config.yaml
hidden_size: 256
d_expert: 96
d_shared_expert: 0
hidden_act: "swiglu"
balance_bias: false
init_std_router: 0.0359
vocab_size: 4096
norm: "layernorm"
norm_eps: 1e-06
beta1: 0.95
beta2: 0.99
batch_tokens: [32768, 65536, 98304]
dataset: "wikipedia_en"
Below are experts of layer 3 (counted from 0) of a mixture-of-experts language model. Rows are named gate (a neuron's input weights, with its number), up (a neuron's input weights, with its number) and show model dimensions 0-255. Each number is 500 + 40 x the weight over its row's rms, rounded and kept within 0 to 999. Numbers have three digits each.
Before each expert's rows: "mostly gets" lists some tokens that are sent to it at least half of the time; "gets" lists some tokens that make up at least twice as much of what it gets as of all text. This comes from a sample of Wikipedia text that the model never trained on. Tokens count by the router's weight.

# expert 24
mostly gets: "==", "See", "==\n\n", " ==\n", " ==\n\n", " JPL"
gets: " |\n", "\n", "==", "==\n", "ography", " also"
gate1:504521460453527530500504455484552477502458454463507503523501486470492509480514479513423498529519588401474472514472476459548480496466479462528485499451468509493510507450483530486509474489529441516366539472563492483504452541474404459421470548543456480485484429465536475565475548526566479497514498438500528562469487506461531518527514522516455524534486498464510497488558523453487554477523526491566544530575464417452554476499556420588492532507511450536461478541570496484521589487462536508434435523471491445513545482502502480571514416511440567436527460500507598533469514486526536476552597554535523441495495518479483486516497438560461441568504574467478473495543485507515490456497535521514458513523530573460536476448484477484549511467516591440561536513469528536532562398495494
up1:546498489481568532540574393549452554491450500510423530500554534481495459481487547518476498521460463507452442512534513463540491398499512474524525475469458496473444539506388428512567481457549436555439480455545475530451511547470464496480526531482459430477525547547539469523551549492561554489485543505471505545473467497483596476449457523541423498482606463496483485421565430543448550518567464395488520507495478506476523505490485496543537507481493482560522518575468489509474500480541535502440519500507515465469448575474526548545549505454491509516484593447505533557514468453450480474519546580495501481463511567508458513473515501560486521531483516582452482502536503432556493504492594513448521527530472517427508523499452449476468476505533487467520559502551461551483464456483523
gate2:578466510451551488508483469522496497546422434493463504520547463481482474522488591491474582524528415529501498503457499547538533454516483543509481490481491523509461475475499420456532494506496521543464475498455484502546506430517463500527567489471499553450425572455494490522477523491501517522515528474531476482611524527565532519540548560555478459484456513487559512451437445511546495473513483509512580495484464549524503462495541513543513554526534483518470459522483452528451550538457560580466484442543540494472477495500496492505495538422496535544483518459454520544442477489488529493567489509544546529495523538511578493582466524517468493475545581455443468518534508519488474553573613493541430418516534404495501482492598493518558526527597459548547518458480474544559489583476389
up2:472520474552558524481483460463550499537510482476502495514523480567465517434538467494508479502463462530448576504510420486479495459557504474486496536529467550485485490480525535523447435507532541436569460537579539562500577516512535439491540496501539472491466512474547427482497510578502536449558512571560480420549455518554476394547544446521521521516550466502470572518574527518517494546486515475478464442493519554528516545522500422440507492488520514470509526449513593449599553517477507491511448397499530519494493549544530572480479539549544470455479550474557491454571466532509553517474509538439558466551512482495439528403497449516501563495523513554494559488413459516527506533568491489558521579592483550495492463490423521542512538482525442549508509537490500471496495505538530
gate3:522534479578485532498520467527530511514499454483482455482479493497502459515438494472501597498441508448491471533494496466543527481469472482522506471534542490522526411503546567500532494476571504485456489548473571562455565545515481520498497483595537505540460529407500437460515479453589506425493484524536519464503524511424458545501518565510584439521504470494474427579450473464452539486539497508563476467502534489474489579425517517489478491533475496530456470573427517505504518556525470513584463450551512444464469472511472527463433490509438542515504538547527489505503505503438541416488472478359453502527510486449525476453490427521481491503568553527444533520578503537532490504501487461488524435557449502534527407494421485508512531541445445541560509513471493540552396491477512
up3:436541531558374481524496565547539438531537460491481439492492559477479546516510480556534555533467463464441484450480482547577474463502482436536514524493463500490470493438534485564510503594524450440452424595536453578447489525545458493533549516483477521496532450483548513511474481536519538533479473457490434465473548501535524493402541489507558470496486507458471527506499574524566496411502499460560479531529509521500477401481528438516499461511529553540500532532467581514470530517470543511506562508529445457565564554550473487577492462479457485533501510577525540536556459502491514426510589564517462500490513466491522460471496464479556496419483491504452487550516468560490438540506497470470527473496543509549515451440523473451486445481481512499493578502497541464532523436473417
gate4:457575531478551507499486543594490527510519515502562562491430501444510489569459484460513532463552477443533553553469513516391550477509546496483505482499502511482510541490542458519488478469419429529478437556422477460462465535494518469450512481510524514438518526492480510526545521500477520470460504571549412523451402514582474520565459490436524458536479394522484509539496489601518570528525457505512503419467492467476483560549455511503499497534531527580497513525529503520490515528446553472538508520479481428487562492500490506546492500464515496436523538509496495497507547391519497449478505525496465511485523472517480430494475476465516517458512488549477435394512453535473481452495411549529454505517439477449529484433505604495555481490537479520484464508491554527385581461508548
up4:530482440547535498499409444481507459424452510565588486518530458508512500485502535476516542548441519482480485563522457492554489467469518483525483441534496505545478597500540535539502462451463507502429461563506483469483478533590467433491559506528489510440540512447477479510463501490563416495493462485488496505511529550463513529474504498495508493456456491528468447570561463527463520590485519427453457524507512503483537531518522459445414484484500503498543459431408507486531519537557475565463523490534493519470523504460535411478524425492544467590547513484555484532505475458547555524495489498603451445494442459497469509498481587463537464521499564459487455524510534448546491549534530418492464420466467555486475576500564524440457573577510514521450504456545436508462505527452462

# expert 9
mostly gets: ".\n\n", "\n\n", "==", ".\n", "==\n", " =\n\n"
gets: ".\n\n", ".", "\n\n", "\n", "-", "|"
gate0:532581503531446441571519449473482591511476484516574401553431473513535471499519460464541538459511442499566463450506505440482487508533489498545510512472534495537472472538545511468537510544504510568458549452483527516529443490533502552501556411585440577472563451502482509496473468436470468510552480485585508508502454444550438486494515520499568469535542468528455470460439516509468528500493535437506562516481483462458462502511542467445623576515494432511511474516539449499566439451548545501563468528410504536479507489489539472505467485533524468457502561476602525548518575524561506576464463459535463518521506501460514437486517572492555510483490482483499537480475508456528534507485465558491501440521480488500540517565475490536485427496514531419497492537575542491551502522461558
up0:369532520469467546478513574449512591471606503480513555484438505507528457475550506505477553504524456556481445498446567542476516550521497510593490454475410516541491510557505518445587476549474560480506554494524539516496550557515461480518543468511536444573481521498511511508519485456570505509593542506472498489438491474531453529507521558532474562495518498507429478506549433498539542540515523439513514464484421478494443466537475543509472575500526457584510577490558535503448501479515485543545452528487478465534494478516449493471535549508470462446537477452557495532470539467426445544508450439488576503515541468545450586455499537576408519532543497535458528472514531493502498500492491460449498504475521499461513446453535500563516518476521391502506496478417506524480500537488471
gate1:456594509445491439571549440471547507534518558479534510490578493514492525500541506522539482468565570475486432528506435432511467514525562474503520445513476454490507501486495494497568531572469482511472589448470448377471456584493434558491465470511439546512504527518501504459470492469450546507511481520545525511522477519501503490490545526426571514409535453523522588527528394435534525521495541468521500491521453497517480475528498484569570522497457563490476505510509473554564482490436521491489502491460495459452480553400536423495531488520447526475496491487510544493513503552490471455495536541525438476514445634593475549481508469555485580490548438488550556523506526556440515500506506500486408531506509458490496464452457462562463497477441496463528546525528490494501504529538485
up1:482528531496557480501456499492475435590491511521540467472615535500542485515488481559533527428480528482522467506479493449488527524456445463501574470493525464518505476534485508484551498596517509459457497444509516483463454563545387515443454560542390487534498531549510519449438495522492532516472446448498528474568515567501463508508563507498541505429538463532554505555516457517441466489578541482497520522525486468523484509484443503496554534570537587535484471516455433472530548534517479541521577505409449452483490554424527485463416536426473513543460508477552536477509505484502455502479540520527519504499477646535575487514495481510427505497500478537466522536514505530457453538460552472535425550501547451527432508432446485538488529474503531457527501461530481480478567480554517
gate2:506459544567483539545530504488491452513485459471441522463424541475518485502558496473457510419495480430500462464466435479519541588588465543435445523456511545457528408488486528487444434555502498491444471471558495576445491493525541518566466423489441442475574526537502492422604456485480596464460547511522485470531460473528561476455478489533457442570476537526440488493523463521556531579443492486525451547564510521587486506465555467477517486496514485458542454503532470464539523500532447497509533537428475505473458532454560470487594456481530526433503439554517553485525501542541425490501535478480477485493510544526557514489464442474501449415503482517476494516527440495521516576532489494503487575432460516481516543444536500478545474483457510492545442484522535481513479468541511
up2:460462482515498546494501491503547466550476496467430472605471479445492461546489507518503517504479578500549487580491482455492486552559529495479466462483520530487448479473521459525587501473475462467498470531535499491462495517538515426400458489423538446499496461472450468522503565528526449488435543572437499594433525456562466460557415506425522465579536485479517492436555496506503510410490521496521443503479557492448481564474447472564556465493481524502558473498472484520514517458569486462541474558490480507467529472482476535539476502467429419485540535479451513592510571479497521493516532511532563502507417479482480456493544521526494547531491529474469505494478492466515574475469467499462503416545469480560541502429463419493536459540549470486512515486543438406387526538480503
gate3:516465554534556513544531490501516516464523498553475538502420507437517494516459478510473489491501527499565568449549473532453503462527432524495493487562514506479503474507491508538553521469476512461509530490499523433484529560552457446522484566472507459529517490450510452523454491504532500573530481563515489534429582530464498438533480577539532519513503588503497542496481458457540480520504438449597509470551574459527531532425450492487442498532465601513559459471426464517511456535492480541540566484507430476478521546508432519477579523515533427511510571342497521535507576582454461492544506521589519468568468542524517496488503513512569476559497489547473501528485506479442477476539470549569424492484447549527518464512511489499507472492446427492501397494484489508455527504552451
up3:503469576534556502480452501429492516439449534522598570462480429478481562462556539507487513446449576453481543469476415458479474500473522499445409514513540419530501599460495495517521436494453523565461506473465512471462485543491503487427434503559468495480513492495493519499549460512477538523516520517492449511529480442466532463467522548508527432481513464497495485510575493477486522528513514468514472585521450474581513529500514526536470500384510539496522507486597528569487555491532508567559456555514505495521478490507492482515497503504484498546467527474515532525425521470596484449515575524528464524523427539502585530480542492560498425550411459476476491448525558493482512456551494452535470516574457532554484513530465553484492454423501557394571541500498455473486518498517530

# expert 22
mostly gets: " January", " February", " November", " born", "born", " March"
gets: "1", " ", "2", "9", "0", "3"
gate10:477515585541498552471507520526481435498613541479520496395506514588532531490469397494556468512423440558494465468498518464541493506445540526454562484560514460478530455535485446510492490462510533496479433571521498499522449561527460444537546496555491528494539540491552491469494505551508531540490458483432530502521514451484542543516543525498549490468481557550531488559593491489529532471470497550497486516426544414573570503464501542556520600523481548508437530558489497483495526566576479602528527483527453501454523534587464460539461522515525490507551529503487528477467503547587547501544480559517477508498576539485493538486581458547535479475459496496461492463508520507467454536520556570477503504568465524499489563494445536519514431459475482497455501463468516536502428510565490
up10:480450478482468471454464528483487497406441492529503463559489474438451553510523564474488480535487489397480473458500472547433499565529489405549485506476493537400534489507465472509544535535482477552492539485449470500518521519459483469476496521483518420487533485495517469497509410600483527470547540511557468518458530477435514524426495591522514508556503464536472510560508547488468459538593555428479496456502512556419490521450517480522486463491458473470495467490505513469515479399519522492479420566496497541596477519524573551480484527529481483414486510469481537460533508478377519486483430504534505409469511530570517483548482493431485477562475541487518495556570449551477478473558580534435495527465495533532531503532537547481499454534531480445534456502489523506437495477436534
gate11:523471464535484449509502506478627507395541548509450528486514494414467513524503528509559490585519493497509504529547537484529516507438535532436500459525518516509564485495519434547463503541441568530439436536517485472527595482459553506417498618571425515488518430476556526434535518530561507518503517573477502465519539537502464410434537467492480490458512527522513477498509533481477493576458586494466494532546533495481516530511533501538543488510494491532477491478554491469498454516473511469605509490477587481547491548541487461474479454507468505441493444533571511508436463583448495418561542449489416513465539448503457539507535513493515532467495486539516550497595509495544512551518542459508557491455483499464484468605509487473508492479517470512546505500526444449569459478473505
up11:443499471467519528484570474453475523527533488490454483513524428510483473520492515560524466567486451496491445406522569461507478539473502484420470460498462524555447483495475522511523496553450534581431497491451550501527468506481498490460554493538449470543541479426600466460497538499512535480436513448517562531508442411501526373511526441552495490526526535472476481485479572507493471507501565479527487492505507434523493504531545525496502527480478556544510523522512548505549423456393405494467517457498512517530496554463557410496528506588484433524482446503512534440514463530489493535577514520544425524501543485525440542512527471585502513477416488549504512496495571508494490492500493487457536513494423453501405464533556565492554421468509519510452523495496484528392508498454546
gate12:473505454477446544498505435527498549503479525420505516485532457502539485485422536448546447557494527469530506524474561504494476494484546463472492515526516496538479510481600503486468561490518494469487459524532558467422491544497543567530495511412540515500520528534499522547442559477545535447447448492455476540559529491467511467509476584476481446438491465495518539447502436478470437551483545501447519468455469530468475476457541555548488504583454597482516498466480475523449534523472459498459450439533558534496504517404503525448507531512490527479525466382457580484475517454516421485562544464493487488462471519487480453577454454477480534463535560503499432513514497505609542514473538500537529515472581447541494517519563415452505441541534520503475524485479457549452558470376520
up12:449477495511591478504467467489500510518490535499448456495492469441491511569493499466643601531503480506518572437482538548526470466554520403490564537483404550523525487528536432519486571495546506535502522570525463473506494505488457428544405539467514477494459572539486470506512502455550520485551463450522523496477542499558493482542579477507508476470500571471436539551527500488518541495410483426453497540471526483487523561498497437521530461548475460434475561539515569514474460507558490505590530469522523527465527486495510505453499487579507497488487492447502506493601531495526451488533550468540516507527477486570517470462461514442391492551526472497479481498517456473488504511536432527437498519436477528571552489476522453483473549531512495478509526514472449482603439545424524
gate13:519575527478485478503489527458523390558505566466517406521494495400530503509479447469570451520501524472448532432459493540511448482488493494514510479435498507500523481499452486489517542501514520443537481481442447458427533507484458511496525579498482475538570484477480476513541596428425488519488533532539514470495524473528521526450542434578420488507531520458491518490547628524459510530532570532547509499497545514577511505548465571480556505529527483448428459483487466521502493462524532540535539471505474538530431556460506532433539511522531477500575388507478478556526501553544435534484497506486503556513488471443544550517544500500546476496469479595508413481573542509512546524493543499502556551489533531545494493535578425554540463508459531481501465500462457553512496541527420
up13:514449527461514484531558553531535426503532505469526539452416531463443499507482448532445461569457469489464476491509495464512542473504476525470511501447520507502530481522518484490591479426409562475512483515515432507489430477563620473525479519493564496466508446507478486478520446555421495516516525574510502556507495503508505470484469521531506508553502497538504523485534462456472568513428543451546409536539521550546513470500551574454479492429565506502532539536446489515547540464515432502426544473519502548428503509508533473506433546514573455463548562529518494543507571476530484563444484536428490495464521424488498534440496532544496565435505458469524459560511498494488507402484553532411462574558475498550476509506445482492546486443562454490481462456466480513489454507404503

# expert 25
mostly gets: "\n", "|", ".\n\n", "\n\n", ")\n", "=="
gets: "\n", "-", " the", "|", " |\n", "=="
gate1:534541551487557471507481531473481487525513405545526572480520506465455559542465488470552534474487552396459489460515462461529492437582508495542480495429542479581483524494459482442468388446538526524434540528542518511487503472514573390478454477532493491428494547572591508523497489454462518496525563528515538475588509469538444490499598475456546512448492486504500474497585546552508492511498463471504545476473497459456511576464505584544516550495500454516457543492479596506521530511484484552578488526492453529425518510537513468450426486508527473477536501500498542574511476541469531495466435475473472552446418523486433572509494470503471449542467536470459473551477486528522437520557500488546503549473443492550504552573497463435572494473463498534484514520487499475495495511496473
up1:502526495448500506473541511480499525546503494524454547529525566535506473486476463466555506420476497543512501514487498515506588457459466488476560543540479537480504500449435544471451545436490475492503497487500453481543505492459439557528498464450527490528461560530422508522508512497500466410456512495531579507462547511473488490427544478580559511489497538522533517474503533492521531541461468464488506487499533479445499490509483511569502416479454522425496554551532482471446462548511432447513508428461436511513421508526501469501536503467541432515496499519537451446486594461570492490512527477434534472508505398558525491544576504479453510411461450513491524479529544460482613454538486522508417511542617478450482544533406612453479461510522533472522453422554533508558467450466496
gate2:534514542455470478505492489570555504459479459535483480406484532544492484523471546499538501495491527479387481527528503408452465488433449475490592513464522474512486510492560507527475446501510545499503555548551536509496515518467573454520472572569549491488467502487494518533433435528494519505618489484513493617522527445418451480423515477482465576561560507515568482511490532480539481504546514456442458510515490496495512461537491493560479492448474533477469546490492510498459479459498580482564526437501378573399479503540440445419437461535454434452516495508439507463541477483456498495491522497494536521607497513473484499500478539469505516457510441525502532475473537473479490453533460482444517537491484509452509575434521574574455524444485483515501481559515529489537521445546512
up2:465431505508558584466501526438460533535508506470518465440540514548543487504527544484486511530492472479516480484489499531499547599515511609458473437457453436490504472519502522507494574491507494556539469548488486504477509449548548529558562467423510563561514513515466462507532520473521438443447492398526500411469514532553534570469497441469502469450440494445506515486491451472408551496477456537565545523442458588498522444422483459550477481536477470511528468490493510511558495501628460463476479574483518516514474560493439514516546531512504493574469496548492454488499488506462468563479451504509462467489527567517473464482515587473508400511457528453508454431475481465534536521463463518518493432504547485526462556495422538446540499568506487548502451509451509525502424495490437
gate3:438454466467526584476581444515555434495514472524518502435497438554436445524490523461502576461517523523545508499472488548481522503492497558544560504499449461532462538530601584412556528511481467513491470471453564516451517483535582535535480511410531545464469454505480525531471493501481479449492485547490540492531538508568530506513474484469494466476518481405528439509439443440513515505471488509515509448504482503523470537570518473511499482583476495510507502500499455435484498524563446494455538527520549443458367495505564503540516501476523434531521527481503458487501512539477424594474488510481563564514484514487447516470450540509405537446526483542505526502487470517463489519552477476518499558575501553448501456432499540523545505518533500512421595507508456418473420484437545
up3:494476487539518492498482452499532491485535568558495483463534478492497473467472531470472529509621481513535509466503457470408523522508517459538466545520499522505440480438481496574534464504522509470450455556528491518508563516553531544484485445447517485542464488462512453522511533612477545497427566507439517452439513541511552494535509493589530526511526504531471509527455486533587520496397473471496508454514570528462453551482519449550499478517459396479515542510487494429509499589519559490463525501498516506499446523529591412522517498529574551453550504466435518605566475495531550488533503564451454517444464469473462498472423528487484438433504508506511488519422525500507463535423506605489519447501447571539523527436449473543472475519461510496494448513458455477507477428492540
gate4:480474466500523538512469433515469470500411451507496465526525428449519468488448470506522468561560432500498594524489560542463459463520480508460409471496466526578388543526529483462456475570459502519505480501497522596499490521460411536484514423536509532537444481459545495507511518502456512492496483562549531525526505457481484572596475543513492442508596482488451496460469512463470455481553487433515479453496540449505560520495544526578527510479520482499579481539487496518478538536400556511502451507459525509575460507478472520542497483569523540500441471577453569524509499489477530472502440572481511507493526495480534503441515484492531471563519507423512497428523485489486443573453501485529571526464508471468536508487490473516531528515446569493499364511432464522563472528482563
up4:478504450551584554547467542442498469553476498546545500534496494538486533499466521473538494516480453447507514516496579580553449518509524494463516470517497507502520502497469433515504409526448483546526450485507504495538548582530482503499503452503437505481553533458515462519504512528565441537456502460576571410516533479473511453508401549426434481506527462453475492514457560539484497627516506508497503450541499359465503589532477483539496500516500524557488541463494461500503492508543468542494516512514478507459527592454531493518465413475428436535498525445412521491462518454546511461564518577567487529408491501504510594504480464464527508520554489514547500472473497488436490474491468523512541546537578471470506540466382560508488461479516480499469439489480460482484471514471471

# expert 2
mostly gets: "k", " k", " land", " water", " Hill", "ah"
gets: "k", "h", " K", "ah", "i", "a"
gate3:581495493517514421466476517532488469515505520515567441501494511444445508484386523472562502503573460528427493533495473498544438505554525528503509498458502459466532471534546538562534531422513498496499448571508485498502532536551473478542416513532453532591487494454605553467499551585423492480520477495533460515485561496483477487573570431474445515582465433507490570527570516536516446541510520518480531532451504511469518624533531525487518473506436476522488509437553488508513537475520495495536442553437487529509541480434518448498548489509494495518528547489483470504579421487489486524538472402467459477502520522451480445544530531530464500516567486442474409544536506511503432471486462478554487521507550513415508475567428475502457546448463530481481521473463509524492558542499527
up3:570498468443466459509504442480466532508546490469491481474469502511524572394500497524505427501435492473463469461476446489498539535497412558433565513526470576479511551437537572444501553449472554564518532454473470412535468452579515531432526457443513543555471526502477493486491488535459520464515479481452469506567514438489508550580424520518493456479461523542529497505448484544488510507484536438535523520502571516505497472387524499528544479500523479574511551463451503431528533514482524503470557521438472502516512471558397495567531550506485437446498544523412491433512503536504529495513454462531524493490448518485557533472503495523567487466534572564485481534474515524459447485495469527482456493552546483471527522507489518512604519483526459566572467577509515526437549447440515
gate4:494505520450480480489478537484468482462531519438541483531575512555419451551460532503473434514505455419510441535488479518545503394498518508478473465540520451485485504496504528466521527491374523501448506485540544505493479534415452511528539469528424554546433514513618515537584478495421530483493450476463508531492527465584550548525545508582466501522548452507497543493487505503455461457462503531550437569489422508476514523488577436473449483541530506497517534471534528448540500429501458505523556489446515489529422514470498473537487480480464535498496534480525489521511525591483463507558490570558484566495549514487496466477531456571508477476521513512474485549427510422547532454493416480516358519473508528466455525499552464535535498468570483503475448489508484425501497527445463
up4:436466509489506460515438559490517514438471536523500546555583444546451478518480544456515408459562433428450484485479561636528510438470542474525550499448518495485554512487522537477465570561514497487432509540468498468515450453603476525512482493477568499525478481543587492457483473472458487548518469505489527537503470469486464510563446523496471491472592457491552527414490450460496446514533513486544567503489537445500569438500492438558543481477545483525529564581469505545499453540531498470413458511462504527493491520436526497489490465476525507473494468524572558544510449583496456470519480534502508536523551452506551521480601529563460424435424451531518561610536481481491486485491465502543509504475490509497480471535540481495514464536507478509449506517509490497452525571480509
gate5:558480556443527544508537540452525417525475581507564476531496491524522428446455489409501522460521458523490504503524515503505572467478554526570484476532496535518427455463537473465415523518479474514490512537488399513509465558462509450456396510525472513447494470522541472605510452453440490463572480539515459509527503515520500485476558521461515466499507541406551463484446544516530458602479510464562467511532477512599494553484512498529534513499520531537419518487511583497433443491503517486486519478505452528525526435549537485513507493532419504441544486416479543513524533488518452524510466461464500516498545525437499464505577511497500477496524515523461483521490490492486424510477492560482539508482531522464489494625540431560499489469610525455549535501462525444443542505417488
up5:475507551476474508455488506501534467488444505494439499459514492499487476520480521458511474472493518481442421486503514524427567575480466515481550510510524516514441452466523507481457492422505428501530467570479518543484477447535483472591478518484482506476499517565486526438471457507557508630467471574462468529480476553441483497510428559494487429547487415545495449493486506447505481480401486509472477482500567478629475486497584523506540485520597528485549424548491571461498537504604455540456514496501489458531472526443498571555557486441495469500582531440465467414519492598589504444508540460497498539540472548502435482464522544489518492484515510498487447493514437533450494471530533451443479549522496520505498564499506504478509480576490503480531565477549510513535539519444538
gate6:511528441460529525486436451473452486524539507549517426534460440497479477476494506458473567547441567537502458530448502478568520469565579430492513464508434424492457530440597442450564473568521522446550543503504550581564502521496557485547499503479524572516527491537508570437500555544436455524549501494559462497509537543503481494481551526494469512508440476510465478436517507460478509512467456476538462548514526458586402417434459468518477521509425513463548489473501429467528463448584561467462521530484411482539572479500491492422447506529539489526505541541471520492446601457546501478482439495540528501502434592483492529483526497498494481496497506435522544495528501492540458459495538467432492517514474543556460509461528484516478463513519483493512580571485513504483544515527494
up6:489530435517509480441548472546507419529470536529549473459362460505497492429505426514532527509495480563519518508451596488468469484468517528484547457486506477512515449493527539530480456443424502545555495457537474451473489466519490416520528455530511502523558543456491489474452477467474467497553491517483547430490490507560490492496447501423463529523579560494486464507552538489480491451515504596440509427567588521482507557522517475496518495492509523502537508566473521453597505549512504506594494484552530477500507462475487446491449527508502489464598498541486462550491583544454483549546530512442494498474468496522511496451546490487489465501538527557475521575548486516455522460503472531496391493609513473513477522478511531502482503544496520625550362520454492515502478507528517

# expert 1
mostly gets: " as", " when", " where", " being", " be", " but"
gets: " as", " to", " is", " was", " be", " and"
gate1:525428531558466446504485581524489536483488514535464532502454525444489532526443495509504508486524426482394460452495468475511534428508524614564503476537432462544548469545471439527466508463601512519481526523468487483533499540504534553499468453549522499520452512490558522542433487516501552532465475505502498485518489543515464431478496501455521451514499634478466410460475506489522578480485508447447511498447479468426530488487419480516469466511511552442457521527543434555465488486544509478505439459438503483491453526452530534539552448525517493471575494512484470478494509537596562603450495530486572518562532548512504493453463476474482558506574522528502437535562580527563542522499513487405489478468482447482493490485518547534443460443534539504547490492503486466526541486578500
up1:437465520494506488565515525507487508476435510398509508500495586499424471502407493485540504503511458536528431452433501538510526509561515508448547484494480443422452501528401484541507555470501517447526479468508498501483539603584520488458564497549601443559506535414532510479420473522453474540566527522507486479486510591451459545502488488458507464468505427548515522511512495497493511444518569498540436528540493482497488511515539459522477488522504460521565515461521524476494490554461481460510498499428475575511494479509411494473509482573453523493556523520549525573554552500497511490479517509495482457540469584501498517471483519553473534495492533485533395482479523518489438506530541554495501532399499497552502531488556471378517467551559492453411489512515480536581508529556458
gate2:548579473448538440474524537489608464551512530576467402548369438540495447501465511541515573452450512499412527488516492471518492507507480443454477551500526527515520531465479491557492531480547535466506500491481481540473505557592524461531488525499463479505512447439519501523504500523556499516441446466539468472485474532556507474461515629475477484576445500493545431434438572492534519476492452494481497435550497473546490515496505482462486516533469560488528486535478521567500485565435504528561517505477490531463550494411421495530539506552492518479520525506514473457511473550514499476574600575492549572458544482491436461457501536448465461514536478480536475553526504545482537460481568443493537539492491456483615481505472532561520450542483481490491492522474499436482524538469519
up2:445446557574466498463570554467497432478499421473492500439514491510541490473459508464552489453504442500462430483504541563509514585453593486520502463458501517466521465514532488476557495499463411513524521587522540620466484474562459511521465520587493527494525474458446479497518464477520477488516442437492488524540503505477514479428518501521481418517538429403539549519565517534572531496480524538486437448479537510488503504526543497484438542524480484525523488569539466537561499589541469450455500501551471534471502489472497531570471554550478554486426464511557496433561476588492528430547465531516487509540484518518508472448509493541402554491478515529499525565436481516492423551514496563520522491446453490532531494577438564489533560476447523484510517529552471471490526484474499
gate3:496474481467503448496539547548523550447500497518549503533567464481462484570453485469514563440490483572447409519526481449545464424511478513429540555489534500554618569479504479503518463543583565555479510449458534557532509517427479568484530476443509528501531473508544531520418496521496469481549554489538467472516456538487411529529512506424494534490497526503522422479422598479520514492529519489468475523474517559482463532533422522460480486468490493563508500488527438450507529481432462444497458481530486442460512448492492530502409539462513474524490516504451494546447482538490516477544514537540444538480516524512452537547558497531504475434570534528606433539449477468484508539472515488522488512401544467497582448480458542540518530543531514546475517460451429451508514546443509
up3:548470503550555438488476506505497448587559486525478490495474497469511481538480552494497506506610463454516521482481497563502552513529447502421528494478521403480518568446495552500461494432526556415526493499537502423573496513510511550531499472478481492539505471451477464497472531482473443497460553538475607474450574505525443494536449541447493474425510446460409494478483554524523503570580502485490535527472498515466477531526481521523498424496476539482536503490501494475553447500486484490483521459496507434530509459543506451515505515524566557482453494527506444476518473507453525537525550496425653532520502477474405501464527447444456509393535518508455478493501477533574547473515521530553562478498459435519483519504563558484522505586493429534484471454456556583496448499513527
gate4:533507432494459460539511514522520482555431546436507510450478522486568492448510516501440574454486484514433435499474567512513552508496424547495566488489477464544502497514485515561526480499464545477488526496524429532487479488511506513542459452538474523487455529401471542514492464588518466417588500497468501445445536479501529476504461423531434410478552454495435489536576526489529511519457432484534453489451495489442491529521516497595497494579523512536562567517445508479488506517554509488537455529481537459512564429477560477511543542497422527520430509491473459526475521515470531424501543489407478530542480446477462541515448536569489504457482515463558475453493516527503500536596547501499471508516466489501502499473554524524534568514571490496529407440553624522561527486497527
up4:497549507555482462493475468489509545512507423550470529452475500525421513474496447524510591480581464515459455576572536550476474515452446437543610499496496567451475573534579563503429509520484568444506519487499518465421472486517551473481415460536466507544513402474458568472463475465505534483515513504475538468495493543532476515520509529453451525464481475475512562514477529476520509536498549406517556498564483496491536535497461486453496526503474413410536518452478474546451488504481506515532463487492521506510509569474466471466508427512475482500488539475514479463512449511548467482556557399502486459437488479559453465465459611482477556526467519509412488467500489502506548491502442516572389496495522500493489485487523493489499493520487565470410535594539490556487476503542552